Experts of a small language model: 30.2M parameters, 271M tokens.
Below are experts of layer 2 (counted from 0) of a mixture-of-experts language model. Rows are named router (the router's row for the expert), gate (a neuron's input weights, with its number), up (a neuron's input weights, with its number), down (a neuron's output weights, with its number) and show model dimensions 64-127. Each number is 128 + 24 x the weight over its row's rms, rounded and kept within 0 to 255. Numbers have three digits each.
Before each expert's rows: "comes after" lists some tokens at least twice as common just before its tokens as in all text. This comes from a sample of Wikipedia text that the model never trained on. Tokens count by the router's weight.

# expert 14
comes after: "\n", " |", ";", "ig", " Votes", " U"
router:163071105137142119101144138096153127128119107110064101147098190113125108100176139132150114135145158146086128132151123130087164183117110109155095125169132114094134101197114158144145130127145101
gate0:126143095128112104161113119158159116084140173119124162121134128120144083152135164122112111132142148157148134176123128121134155112124145119106156156096119129110087137153118115104090175117121104
up0:154125060187050105123131196102137095117142104116131084153141137135113092160110140131108141087129126082129067103139098138125121140091131149128124150126146164096105118151105124135108166155114109
down0:113078157114096087137090142094124113109124117145124132167129165128125081133156117124146163099096178103128128141154142101129152181145155135104140107135149138159139106090158151133162131146115143
gate1:141113138111128143145128105130108123125143135089103113176150165155121128128119171131075109137130163113073171123129081067135130082162153134118126128117166147125105098143116157124103139118133108
up1:151103146147154104157160088127127103171156136096164080157113087103163149160136125137161088062110129126121125139158119091096150152116116121119096115134116150117121117070132152126108111123138128
down1:164128115146153142088148186147105152149143127129120082106160159125109153115143137161150117122135127101145080117159179163152141120131103137117114184169082117138123137140142123138166130112125141
gate2:081132132148145126126168098141138152087135112091112127116123119120129133071093099142140151137125158096150149097124129140121144114132126142089090101139168186146098110143121125148096159131133129
up2:093136123135119106122151125140162112127111166151101129127147147163165171106123129100104038133104103133103130148137123122098122101085126140134172158125123130112175135120108161116131135100133086
down2:103126145129094079118156137128128105124084130155119120106149167099086111156131132151150078165090111075131156159070137123103103155124109118069086129115112122129093109104128161109126129101103109
gate3:163157178109124119129107136152131167126127097107117136113166132115118119142123116137120111097127189134120113129133156092166150133107152092134152103106162130165105117073128097143154154157117134
up3:148125128161101142104090161101126152112137114107143114119138139117105125080157112103103205140173147132140106144085112133136088126106130145108115163124142152126069114095125118147145150140105158
down3:136169100134095147136160158107119114083119131138096118140108115153190135137138136167104093124158111092109173170124097141137123148151137092121091164105101099119136124142136097107148086110095097
gate4:133154119131137135135094140124124113136113123124136071084163081132098105138187119145179140129131113141146110204119117100116117091105136127124149125101138145109144156134141118132133091123133120
up4:143105115137109139091147140156155102117142147090096164163109135083133124134121109150153160122126138160152138162120138141155142135132139141123126143151113094178108159121121116139174126113102147
down4:163152111092126141122140140149130116141152182161148142127101154084200088111138102146146149129119142131142131121152131119122107064176151124124152132177130154139133100173127125159104116128078115
gate5:171142134092128112163112109129142170108144166139116128110131106142149183105153083145145131140143134128141155121128138150113125139085160145113186110118154182162088124117127119145126124138107136
up5:101150117113116101117144131125134172145135090170168153127127161114114122142138173120122111048104136161111110136120091127128136120171102157155116144121108108086136126120145106112176113103145118
down5:138137156104129128120126139114116133100162116142089166100131119121116155158146110111161075151165109151139150122124127147111188106114161138139118156147153136129109118138166129183148142094112115
gate6:138096162104154123126108088132087145203157179099104172164140136157130144122125161136121169095128130129099119147146079111150131110153111128096132151114169102140179135101125117120111134109151130
up6:099106127094121127085141127138128144093108140134159102096106110146140142142120134125168146161116135113076166158121135109102106138173131140111119113149111129157116097147114142128121107153158110
down6:189117121133079130129103145134144111149103140135123097120145153106119110138143132138103110106143130131115128070121129126098105074097132129111135165163112113143144084107085120105156075133115093
gate7:095121130123112081135124090172153168148163163151153103146151115157139163122111150124131131101143110116096124153153141149139132135140126106115142079134107136114134129136150113126146151121094123
up7:159104137105170124172108139176144114107117109151161121113155101144116166106137168153112159110134131092121141163123125143115154120115118093122113150138171093095140120120128144154135118113161156
down7:051169130157094096143154122165124112089132124126103141134102112146132105165139148162163100120130146113113145157123113116133142132184144152113098139121156118089140139128139145116107113125137178
gate8:096120129115128102123140142153129193102181098099124088127139111163133171101098163114131106156104153119146112114110177122150130146120159140136165162167188162164115127128119123151087152128150126
up8:142125107147116099187151143148179134127063084143161161106146112164158128174113125097142114099156137117142121123142126155093113118085152149099092107107160137162065127153130123130141132144159145
down8:182132100102084110154083123123103148110125127124127102094111131131130088122078084086123112109128119145134134087107118138177095128122171130085127131106119131078137159121152113153136127110147142
gate9:114098107102062177107180082135160125137116123144129082115142144136141094141151103169107096134103137141143163131104098129143148097195143108143145142111106120172107157106133140145111144146144103
up9:113113196131135174150113134101137125156105151125108089146143112115096148130100161134155131171089072107154121128122135149115105104145137161138137147117136126103106114119149095132093155114132141
down9:120097172110110133126132081118109153146101103088133184151147149164120133113108122137114170107153136169087122137144113118119129115138096162138125152182148127160079146113121157139146135111169159
gate10:121104140123155100146105109126109106087141133122126108120116125107127125123135171114094112116119170120137131138124152144172100114117124112130100133101081198146132155113125114129134109093145108
up10:103165085126138092124141103090141196115114156175147169146124141155122142101110154111112143180112103170138157155132092135110119119110135137130127135150098118129126110123097175109152107140114162
down10:108111133121111150154120157170127110114161121099123154113112082175148149177129123092132148118122158124098195130122117143088106105126189141142124078086111145098139106104119108154122140100127086
gate11:156131108187123133115130119130169103145181165117140105150149120142144136137095145127114144115149111110095152122110105129146116121169181127155169152132166198129137165105124118110138122118122182
up11:120124132137123176175111111131163138126185123127139158141148124117180117139118095183122156117177107165101123109139196137134150146123140115157113134108110123144119114139119152100111112128100129
down11:163119124113100084099096120127166083111127126154111151133101182145154150134117067133098132119153132101127121140159148117122120151146102140103120135126135153107182068167139158168125097121152120
gate12:123124090156101126097127104206110108100083147108128188139111151127132096150116158138111118092164120112100133106112152104162080131167117141121171124102132107111114195094165123151120169114084125
up12:124130111113165162154171106065176111104106148152114171110114122093093127178099196176154120119084164110159176173100129132119122097130120122140062115145106152141142094103164129135137116104158148
down12:160196124085144117138114131105115144096135148115144155114144123111142156137151141093137172138132093136119128138106119170137141050095113093115138095102130104154128106154109138085081077156152146
gate13:100160110099080157146162129137138148137159119102125166096146134180097139130127127171064119156105132131116112101097137115176132094094175128116148103105106148129114153138103074145112133131104115
up13:133130162132132108082103120141110117151105171163101078119171104075136119170127105133154099138184141154130167103119137166131122148107097090084114144116142102117124137121178165180171148103123114
down13:124138119126154120112103118149099114136120121130131108114132091114141110138112119156135136091168116142123111120129104128080103066154075143163153128147105159142149158157162121129139138137166114
gate14:108149119130118104160111126144110138124136100091149160102094135155137111131092184136132163131132081130179097130115122166162069107128136099139172158156113115139127130180136120116149132119122140
up14:117128086113111125112176140133155151143104090108147117136135114147143143134125205114113103135100107085157108127110138110167101129122085116097137139168078105110136138149136111125164162154106112
down14:127126102124157123117141129108116092113102123126154138138148098118151122089131157113099121120094145142105160111123125078102102159127100101109153137095095097126117161078133127127140142145138126
gate15:106105140171132151150163100157137157144108103088143149120165137121106119137133155116080145150113119105121122184108182065149155126117162148111105139146126143108090158159117122131131135164043127
up15:086145166109114144108095074111090137151142131105153112154131113132168168137085128086126131137141143132135142083142126126121139090121134135113118142118112130139110150142118128196160138137146098
down15:115117112132133171170157140155131141136165185098121166134109119147114122149125134077154148193120140116124170102083091158114125147176134110126104121100176100117099134154157113146121124118138106

# expert 27
comes after: "\n", " |", "|", "===", " =", " List"
router:140106102141128134156098141083177086125159151116150165100113138115101141105157119093120095096107099101118171136096079163152168154145104115102149106112165107166104115133145169123149108148102105
gate0:132172139146144158147139104099119136120105109110139151103169092108137108150122174156133062093124134181109109190145148129128126074120153118150166073126123117156132105113111133123116154112117135
up0:141111100120153122158095157115087093143093099155113108131167112104089125110093125165141131139102120131121137173089134192153124111131160125129134149139091134171143138089107205143124134131098105
down0:060139131041167155109143130130108142155109134157122072127138116125133118157146145142121104135166133102113124135053119151149104144131175136124160111099131132163140092172151149171121150135135123
gate1:122148091102100124099166123083143150111176102115180111116153151110125153103145159152119096129088133113113163110078077121180134126158145134130134174149129161118128150131117130133111124140135114
up1:137115127149126098085145162087119149130133176180063127102139125135124173123098129136082136138102125105097139118166098149099120138111129134107081164145105156130135129149136100149161089121156163
down1:098117127110111133126173110157124120156112133164120107157135108117106148151089169128118121137128138146168108135094130133138116126085146169181147139109110091129132154098180135086092149141125124
gate2:126184118153090128104140097178119148106116169134147125124122126105101146166135153126160104093136119096159077138115157124168145136123119128172108112158131116121106135120140149118088103122090137
up2:133160133168114130118133099150142144132137142151145154128135123112099128158151131118154087139107118100144114118095176115149176135144136118162126123142132135107098133104112144126098110120088146
down2:142072135140126121150098150142133142157138118142126145153098111118088172134124120131151110122133089147098148145184180123113150208127166116159089127098127123121147113143154152149135118099103159
gate3:129105133134164161121126102141116100158131162175099111162148109101142132131149135096118115136067136164097145120120109121136148129111120123150125138153101118167138158106144152141162164134096127
up3:120125163134109093129124136122159146079108124121167118131107138129108095076077114134145109116185108112133130127086177133154121131143147127091135129164116187096108113142123138164138108173175115
down3:088180128130129113105134118121121149135132129129162115103127146121137149123109128138158155093114139107166122170091155118119109107151139114091194169079128126134142129159132090152123158126138139
gate4:138119176099095149105173116171105137153159167148133120135182139104129121125155122153110110114103099136135104134146110158142127140141104101141167134144141122105131155113119129111122140135139101
up4:103146109128098125121100138154080078145114131133157105115107108146121129135123087116179070127151164124129140120098108164149122101115153148137124105128103107142174109109140152107139126112111123
down4:118136104134112119167112134144132119145122106083135111099152084113115139105122119151145126150123111076098141140118097106120152140144140092119148082115131128139168113174082147129117095128128122
gate5:148156132137121100137158118135128112183135128130151140135155110120120134130125124116113095116140125125087171130124111143131126091131129096107174134130130134091123164109178124188163128146114138
up5:155153108115147132124169134130134134135094102147125149143102152103124149145115116136122143085146102143119162084145102120164156137152105070125121111135117113156131093094117123102139100079122111
down5:115103168114139124130124138087131131117127129153141142109123111090145118094133068116111100116128095096126146152089088163130122202133138093166137102125096172166114084166137141125113128144146126
gate6:137158110134134123124144156123128117117169130132139104148101161121148094158143202079157104099120168120156095113140095136124174137148129125128118098124131091123099122150156143158135154124142091
up6:155167147149107123167108143143115109119141128123123152081128153139160121152145164091156086146153146158128082106113112134102167118138121153158156102132122133129106108146148170143095139137144089
down6:149156147164102149090136150171154092115152132088111078178139143100106106160167120087151097176136132159155127156125112140122178187120141165132106094145129115110110130139153137124110131148123133
gate7:131125084134116124146089157125168090154121160119142120103119124104084120112143091122128079128118098064132154128091076147189149097167124114086201084133173139140079128142137140116147099144079104
up7:131114147103161144109144097124105144111125076131105111155126132135171137148124160147147175119130151167141095104173159110088113156091151158154059152114111125129154116121107134149107139127180146
down7:141170132104155118124129120175140123158167137140128121143139155165127131169127167119107136145145154169144109122120156124105131000115137143126137136124135095124136211118131118128135134139126143
gate8:162114100096126133131122106152176141094098095111123118153156118177125134107158133114126123142087100122126156119146194121126116114106107150113114136149122140146123129118132133121184116143108161
up8:115133094128122101112127085110133112135154119101122120185121117153156118130171153133108110097120133070126117159103114105138130122063138129158139075124129093110134093124152131107147132123088123
down8:126162148116142131089142107171129125140127162168097109169061136123126135114129096126153102164112167134124133130133143108115109147123127110139155120148116166112135165161168166149119117154111164
gate9:069137160119129135132134175149126124167121155139114132120173119169122125126195122139089134135086125121143104101127157100109121072116163095132123174143146137141107189126109105116139129137109129
up9:152140101138127107123106109120156137102118091111119105128124112116116120097044151111140128137175160107098168154126075136127125135157089143133147113110138122135121107191137152130133134123142127
down9:133131129122133122123159118140142139120167100087149086127129155140127133079098109133136125146145132113108141121104093154129161086146120092135139145134141119141157131180139114125158130157173108
gate10:157123150134140165105128106091139125136131089130152141139121088136144125116109150145114143136143095084150093122116071124108108102127138171126096129093127161137125144125153073118143170141093135
up10:143116127098099173121110145109105180167090114137110136054141120138130115137106098142138178133135148109081163128157123176189155111141141050119098091136084153174116106111139135122139109146139110
down10:144114140145113131133159105127144146096147137124119130178137161125138092139145117110141118093143101161147119118182132128120124161102116142128139114181082093132068128100166116105137128106140108
gate11:129124153144138119180145114144158075119137151129157123135136124106126153125148099145092105116155106190155172128127153169128158110153141087155129141144115131140111118128126150109112158135122090
up11:123144170131144127112146124103134121134145134129076072157142146120132108107165098113099113142178133128127127082148093107129142112114106120111133138165142125192115112156134133134129171131145115
down11:112129106135134109122165126118142081143103088121115127176170114180073095127158126129099138125166143141135131132126109122155134150108114133144108146093149128122147142094172133102134141134103137
gate12:181157160137167132126164157130119132137142137164136123122099130143106085175113138108150090121164154102110110132129122161156132115165123111131135101099147063173111145121155098094132134143132141
up12:150097116104161146138127135120131133127088176130109141094140137130128174127125095146145163159164116131120106136137105154148108129099113111117133097123122146095165126103098116159138129126104156
down12:100108114156113091114105108117116109147120106122113113108186109115122129114124142126131127141161125137134193108127112097105089114121125155103171133128144175108162121169099149152119103117090184
gate13:127151135129123111132163136157106126157124152102102109177173099138132097088133151113113088115131136139111103117137105142225118099174121136144132094164132114119147124153156156121154104096124118
up13:121122136102134117153162138128105118105183107131129138104151143129144079147095112107120139152113123109151146143101129131131159114109146140121156085141146160110129143102110090107126166135111157
down13:115129143185126097088180158094128144148144139116142152137128096122128165168130148085145108139143123116145132104142145130140126069071117128140111109155156149136139125115135108123097145123131151
gate14:182110122128132134131086173089150148111122144167080123139151147120117141138159123084108142130167102138093149114164120114117150121156131118121132128156164100142081117132131144151121120121129123
up14:133127118171132140121119153125186127104145093145123126150121151137131101143153124121103115157180166140128117125113106159115149135126098110099121160172107105135097150117094120125103130153103149
down14:103074153098147166121137111149130136108135132150150153129123116133122115144139151082118142139115124124137115178124140132158115179096167114183130112173075123108152098157141162141113115081115091
gate15:115118177161104121121166132130152083118157137150147111115119116121122179093141155133124149140107124173132162162127119124145151124109200127114151134137168153116109147130139130148114162190162141
up15:161160104126134150143113163115127140152113118151130104121128149140135117175124097117151104133144147126148109107122119140136133118117076143123107144113097110157148130124152128132118080083120121
down15:096147106151096153128138139128127134116109126144110133100133146099124137112135136083182142119153178126109140117139101122114096090117115132093118100112172127166150124123143085141105067105131135

# expert 15
comes after: "|", "-", "\n", "==", "The", "|---|---|---|---"
router:140121153117137130127161158173115123168116164150119113077138144133115130135089133151159145144135116144159129120089087171177141084132129110143124139131150103154170142114147125101091128108125122
gate0:103119160137088132114121147116161148149176145136173102133178119065142107142072125099129100090133131124134109117138122131097128122124115150133129104167131124120128120105148127129123133128101102
up0:147118142118137097118163109131143131117120108152144160176118144126171166114110136135133140144151133133118183110116184102100117100160098131092120092119106107126104082128117127120121105108135151
down0:141130110096148172149152125110119135127111144141132140128146110128145154100123082141110124164120125119135141139149179094113130142120143164126078133129153177130151148099131109140125108114106127
gate1:160119169107132149113139133173140111142126123100131090092170137143135120103155142139159153088136148143151104123117158143153128119128107180113153151149139133128112083135125128126139143112110083
up1:125123103128189116140082103148118139170104144109131096124152145119127080123136111136152117141193173096137113116122118085140130111131128174120112122129127137149181099160102152132101115087146081
down1:106096149123100134117133187152108158083126115160144147138077119092138129160129127088116140125139139139108120142153156145150146055117121126107124114136134108156138122133105115129130107174145143
gate2:120172153128109135137118164175138161129133121160119128109065136125138128124106143172128121116069149128119104114073166135154106126104113174140145132118134082137103186121171097139111101080098116
up2:134072100146139114085108152131124142074144100102109088123142134128150112091146118104122126107185120162101128099111195133146112155110137125158114092104148146156106140140126159086115123108125161
down2:132144151117137103160150134103102141138159122139135093126171125152115123111142125126120140131144138097127132152157156147123132128132134151121109124124151113143121149157114120161140144115127161
gate3:115090119134122097155145137115125115109105087105131114151150121156129105124118085130123126124126181130107175145115128132127064132150128155130129124133134149159130112126145146169094161092097093
up3:101161139098120127083101118166111142109151125155120169096116145109168152117145167108139096115086129125145087093130147110138164125127145110138126099107121144071087164106137106106125114151159163
down3:140122130146134125114203149105121155122117167088159151125115110090181123130139126130084162137156158124150152122094101206124120150139101068130096127103139143158113108115106151140097142125127095
gate4:169125102148075107135149122118159104120153171128084157105111133134114118170123141154139150166115127141147148129150126142114181106099138143173134184146166085099137115160168149097078120148144130
up4:127093138136157147098094117104115124164104079113157125123150128129134122129074120129118090152143163132113118144105123131127101126104108135119147034138107157166109147133102145129159130103125145
down4:131138154153163158152150138119159105108158114096130083100125100154155134134166164114119123153139157139118110094088139114138111131120142117126127106149147136122088115133123164120103150116112130
gate5:131124120106131135103146110140141133115151106138115128115151103125093123118123174097114076115137065142159105113117166120145150077141127144179149121123146089131150152094202133152101134126100102
up5:190085161129144076121147117087165101112162144130088134112132111142117125091137190095159112132150092172170140149130130168112123119148119116146159104103134115128147135110162102151112174125086124
down5:118175113113125100120113130134114147136137131121138113124166145164121071148151115124144100097138110146123132143138122145098108090144147108151114169114125086131081099131139118149117186146102148
gate6:119183118131134135098108113134076126118102144123144053122111142090115187160119119163149132093110098151112103131110125127143126136132149131128134139174101104088144099135156160122108138139127118
up6:135154158111102103112145153113134119142143151140124165150116160143164090167109135096160130118121151120154115101178107148139141123126144146136143142102143132148109131132117089125143113120096118
down6:084123146166110146133164101081130138121103135123144154129105148130133124164104092132106119114167112146103126107161120136156129120215107121129152106136125115142150133107144133157113161084131123
gate7:124152069087086137163155102114134149101134125111114108139162125125150114122153092154115109131149103153151114127135103150150160143157145097120149176164122091157134122133095133119129115125139124
up7:100157108119159106116129128095129182150113107095109133093150123114122134091186163166120161168141122148105108141092084137140183128118135120121135148177108113150092107135132144104109127131124130
down7:148155140117141155131120142103143156109156142133111146140100114137152114138115165141141128154086125113112100109147117144109130090099103124138161145115092133134069152129153165109105103097113146
gate8:151108152076104103159123081118137164157149116129126149109105130095123129125127143156069115134118065123152152166165123090156117152155162169161149111098152118142103153102141110120117118086113121
up8:157139111115099116129120130148119166095189146159135116114158163118119082121104115181132140115147085132143114113129150148147121112124166125147136162141087127085083150099113108135126057139099143
down8:110141129141123157098119163127156060139189132078118123120116154133106122130176118127126128140126087153128137095100131132137115160153130138140131154145142128105149121110146139146194074145101134
gate9:134149130161101155123144109097100154132129108151117148142125140125130145149114163130121154129144097129100100135125122136174109128145099187149138141113158117082123164118099078130060104104118148
up9:085107154123094088134108157113105134153103105103123132088176127112127135088120097103107139129151111130114150115083144177111115116121124088128122145093143121075160150125137134139159071183131138
down9:156100147141176091137140148118147134137121088121101164146140173174134123103142126107107117121137140127107148149096144174138094135134191117143105114133089141147151168143151177142148054139143129
gate10:137146137129126110148153078156151126114103139182142158152136168146125125129151103085131122136115096142183150133097132154128119096139142137083122142101125169155125129096159162171175089105103143
up10:143121136144166111158148122172104097121114101129154134162085112151104104139094134099091101118150152112117108137133137103134121133120118165159140135111092107108133143126119117129154108097072137
down10:083151139118142110131096148158144075119091096149124125095132128113089096088150114117140102157115127153157124135105106126103119131100146114163105151116105122132146151131149166155129140055073150
gate11:132112101112105133154153109127178114119150111077170098132148116132107179094098117097134106169134129133138157159071137130103096132104112145117116090138151130171138120135147177151143170148131114
up11:150141107105128170195140120165160149156126129122139135127168109105097132113093090131152100138134095128197118106097152151151113119105155145140151101142181099146133124152114137118116122155101109
down11:140125093137103125132123149130122131137164158110167136120151135137145147127132136143156086116144126134099117102132095078124164176132135138123138148131078177125141120109137152146104158134156088
gate12:114141154117111160103156082143119109077131138095151131104100137130117119117156162161148146123144103146134127145129129145127131137096130105093118138135075145117178126101157159109071157088116124
up12:132112157148147153121141097173112102177146177095150119171078116123136114120136133179134132096164094137104137137147101133181120121104121105123127169134162149120163103108140101103107130154138126
down12:142119101132146189115098174105147108117130103089100104126122135101077098108119129096136117125131172159168131146074122110126084151130118117106079137091144133158106142143138096142117101132147167
gate13:147125110099159135124127131114164084099159193150153122111117129105122125161137110142101107131087134107146108089113125143143175131128133162139104132118126153095112160098140135168124138119113150
up13:123162109123146164146114073131144133106097132080132170105127136156124147150104140117139115110131095114139125127105115141154113117133134108143153129176122110120150107136119131107104126087151114
down13:108126159174162109109089097142108131142146155153119113151141147157124193112165121131143117137171113132135149112121161120127137158167159179110184131173131141089160115153107137123171094097109112
gate14:103087131147179158148146144184101127130150177098170107150160131119140104141149115135118105104101106113144094107116124160144156140118149115130119127129132170119102128102101096129080146168127147
up14:155122117125114096155093105100150121153110100133151129132112138145123147109114119098094111145108135102091113139144127118086117119119136144130154089096137144132124104140188183127170114137148118
down14:084110079129123131177125128148156130117117111140158122134090150117091107085121134151131097155135096109148158153133157096130130075158134143106131101169128152080079117148114099125167107146136091
gate15:117121142084116137152131107131133194162097157127130109115110140130135132148151142085146115111128135118139101099127099123115111143147159119134134105063121103128136155126097143067138102127199106
up15:118098124124138133100153160152107173145114122153139128133150124092108119124129087128131134148138139104135094114130129140074136133100147063146093093124143122085109108109134148119126141127143129
down15:110080158068152171102121142160139116130146141122142099159124117165122100132125135084109103143137107119143133126137150128149095193134140103179161107114134113115110131125141135149131101107127129

# expert 16
comes after: " in", " the", " of", " In", "In", " a"
router:116139129157094170113149108111138145113156128135143114137120124148136130115140107131145181123086081135122108140161102135150098134174137101110153150140166149134107102095108110079115159172120135
gate0:132155133127111146146144137121119111112136161169150137147132106136131130120166106128154083129149129115137144149145095108165116120128112136091155121143102174166120124092154143105125123173106119
up0:104127115084146130111101117105101159156118090094135096126083144118167113103094128101118126080094127151122053110101151123064134143186130134142126099086155106098139126138128124127143144124146156
down0:185115105118123182172127119114123159109130106137129126152061088119118146112123147115124140111083121098097135181139136110111133045145131142113102159130117125107161129137148122123107110165131126
gate1:091144093130106153128104114098124130132136110121096153096141107139105143109109090154160127095077104125126113163143092143196123123161154122122151089148173109162085108090153107107058128131139065
up1:126126140130143139178131148136127155136121131116122142120128124161132137095127124148105144099159140136076147123156133133104179120131135124072121189115145124118125103108158109156170159126142103
down1:120143114162116153128121118144165118121117120118154166127144164130104130166088101148108122122143126151168142167160174113119158125086124084119117091146155100113130084120115144139081072132183164
gate2:103124125116079147107141129111133125140120123108129145156137131121130135119161116109126132137120104117138107098139164106170117147133132172151130096170127135156132135125149148083110133139171104
up2:141164063151129120130073107099099116155186132130133173127117130123145123128114090122137116167105097089110151114103148182159108116128118147122124142120153141110128152132130161144118117176093119
down2:118166113118153111165159114159114142052150130109099088106134122124106133172138139115139111086109153155132183124136163121056113106166129129115132125144166106113091092152116107119146154066128094
gate3:140133121118123123125137088121132107114141162138131161126091140128111099142125136113164136133105092115080084136129123138175131105131146150092128110106111149125119132099087122092111149114132134
up3:131137147135092129111168097116167141106140140119139123112098136102125109150134151117148155124105096118135113126124098144144159121142162148098168128082099119138120132063087143086143159125119145
down3:164162102144114088133141128137140136124147146156110117149162151145120148127117089125118137101123156139130118125152121099113145229147085120154080158149149090149128125146115129131155143108148104
gate4:136140128129096147171171158144080121129129156104140133155147110155112141132180135112168141155106104128123123149161100130162139111140135131133098136136132141126140127062103140136120107152134099
up4:081111118087111098114091114147098174139080106141125128079111125100129095165071138136119147113121140118109095124099149138099155133115126139154147109117129123102126113150096125124121146119083099
down4:121133158146104099130104162124160157167140144121124158138109120146109142117099085158122138159078115117150136167097125124118111095105153131122114144160084131121094132136135115152103156175105110
gate5:173165132139150106128085158144143149137149106158126138147118118115080127126101164116133114104116169101123134148122128120153140113140131128141151149123093095099126151083129124122132103120103100
up5:111147148101146136130057144127143135121147119134101143129116175147119150129106152086143110122088160097109135122136157164131115125143136161163133125095143144171154128099189128096163118160138137
down5:128103156106107157150107125129116100117133119127107132087133076116158163131122075090151102150151113148120097095138086146163125118112129101132154138112147100150169160121149094112076104142143148
gate6:120160105163085140114153084130120144150158108138141164149150149126139125156106134138120149093104079103125111129129089162116133147115132092105155111079147148105129097103151094078113125127134109
up6:081135139142101124130114098176104154164123169139148114135176111135142090135146137146129115103109079089102124138078152116133101128134156096113164139110136145113143124123098108098119131124170110
down6:111072118134131141125134132124139146110151144141136165119123134110148134094138123138128115106118093102136130150120088114091147254170142123094115141133121138128084116122136161128079176140103108
gate7:107121119154156140139091084143102103156121163110146136142131120087142122121108099174132167135114116132074110176089110159133129162111116109096147122194118135088155133121086129121156145119106086
up7:130108118138158137127127086107119086139121187129149147105147146118130090107108146105130144143142121139130106101142064116126186128136100123110133139136075178121156113087111133109158095130130105
down7:105132141109137113138148163129114164116108101116107161088050125172119163130104076140094122159175099101127080109169082179132131110082125116146128133101137113150106073107082128111128122154134130
gate8:112145102141131134137185132110129087120165135144152174090113133162114093108070129130146155149120091110154138129103070156135108116125136130102169099124128140150122136089137125114120158168095107
up8:083117128122123148122153105105127105132149133186179148101098147170143117105113131135166156123090122057124161113081115118157103109172127144132158095102106152117115146114124077117134161164122137
down8:116122126123166135087097100096149137155122177139115126193142139105159127122139159151158115098107117106110125144163136136164120236130131153113097167105132157093115109108122159124116117124127125
gate9:093135136127095157135126140116121088113163110109123127104114155131137107107134117159136134155169106115107113102143103138195176090160153074132134144125134127132105142089114126094146130137151125
up9:148119134095091109150172153171153123119123100140143159112125134134093147157136140135096113157116108124113105168133092091151111128113125117092135166115117141129067160107165163128132137097162115
down9:186117128130131115112169165124114114140126133124149134075145204104128157159123112095143150102125121157117137097109126145070139072116105116131101114137154121143168127110104132100115105141167149
gate10:155109168094153125108134123139115086100107148128140146138141113107142084121117132132121127089154124102128123165113161163118125139161144119165174098112121110112143186122127126122125155110080085
up10:076113160140148104110167115129127151170126134117141094110145106172121116159155138124119125148150125132119178111042162122114121114112138121152133126140112151131118162141082114113138134118117192
down10:125156129128137120149157121135183169132119077144116119093129163131050124174141152134142146091121131111117125113114102131135170147162127160149170144101128125102127126112114135106170125139129147
gate11:127104115085135102131159140124165121176113134114131115159145086111118113091124139118162100112118155108167117142135140107108146135094132151122144122161109193113129169155155146147113156062132110
up11:126143180123193132100093112101114091094116126131143113148115137129086164155148135107113114145133153149119145105098118126136099092114110135118144135131102124168092102153122113166104169142140124
down11:148128133132141116091148117131145142106168117121149109133123139139139115119133140057166140122107121110178094127087140125126134144099115150082177139135158173135124117125135116151109132134054141
gate12:149086119114145123088122098132171115070137138114095149112133118101148139135115133180130091056131128131116091186139124150140100130149154134165118181111136171138132144141159116120113131120140132
up12:124129156154134133145132184131136140150106133123135105113145103122132146120185136111117151137157126104140119105123166131075102091076096142139150119158150071105136129156118117141132161144131126
down12:128177092135184122117110128136160092104149140126122111152145191121152134132132149155097159120135141135180097130076129133142111083119117150135136140138154109130117103127132108116124131130112176
gate13:144162121094138137082130126121079126159126116126126086160111150123153121132141137144100118103113113096111110124139127107092129126121130129141103141087113175137092116092144156097114104103104117
up13:121133173134101129090108145119135140152116104162107095122121158161119113171145147119136131103111176132166147129112168116065093101122152147061112131128135125158143113108104126148120125190123130
down13:094120126158135143123157110103176149159144109112126108106124130144132138132110113109178139111121125131131120124098192125107134179109113099125090098123128091167147101120095173132149134103102150
gate14:087130157126085131120164106113147140126171148132167141146151109135146122172100145128139142106107087102116105134103129130138140119114161110126159127073127181133124122128113079069101111144140131
up14:095137153156090121112157091129136132132144133155135128133142113145154123195123121104134163080094095091102096130131115126090094133120155114122168140074139167103105141132130063084127121154160150
down14:124082102126120134133129133130141145114150157161112135151118144137136146096130102133145114086107104105120138153146106129108135255177129116116099135116128144138094096113137154113100170115093078
gate15:112143123155115124162134125114101084119094118139140140087113134167157175131142104095136140141084134107113123113102158163158131103089109195170124136129114143149114128085096178102086124135076154
up15:102132149119119128172148112152079111152072121196091127144114095166116141154163134117132125092106123138107085112140120133117146116166149119125151124119126158115146161104134111133105125107127156
down15:154113127165103120148140129083127100154129140123137123160117132121104138148094168128130134123146147146134072124091131135126135114139124162155115099132173145140145145095103147127084115154142143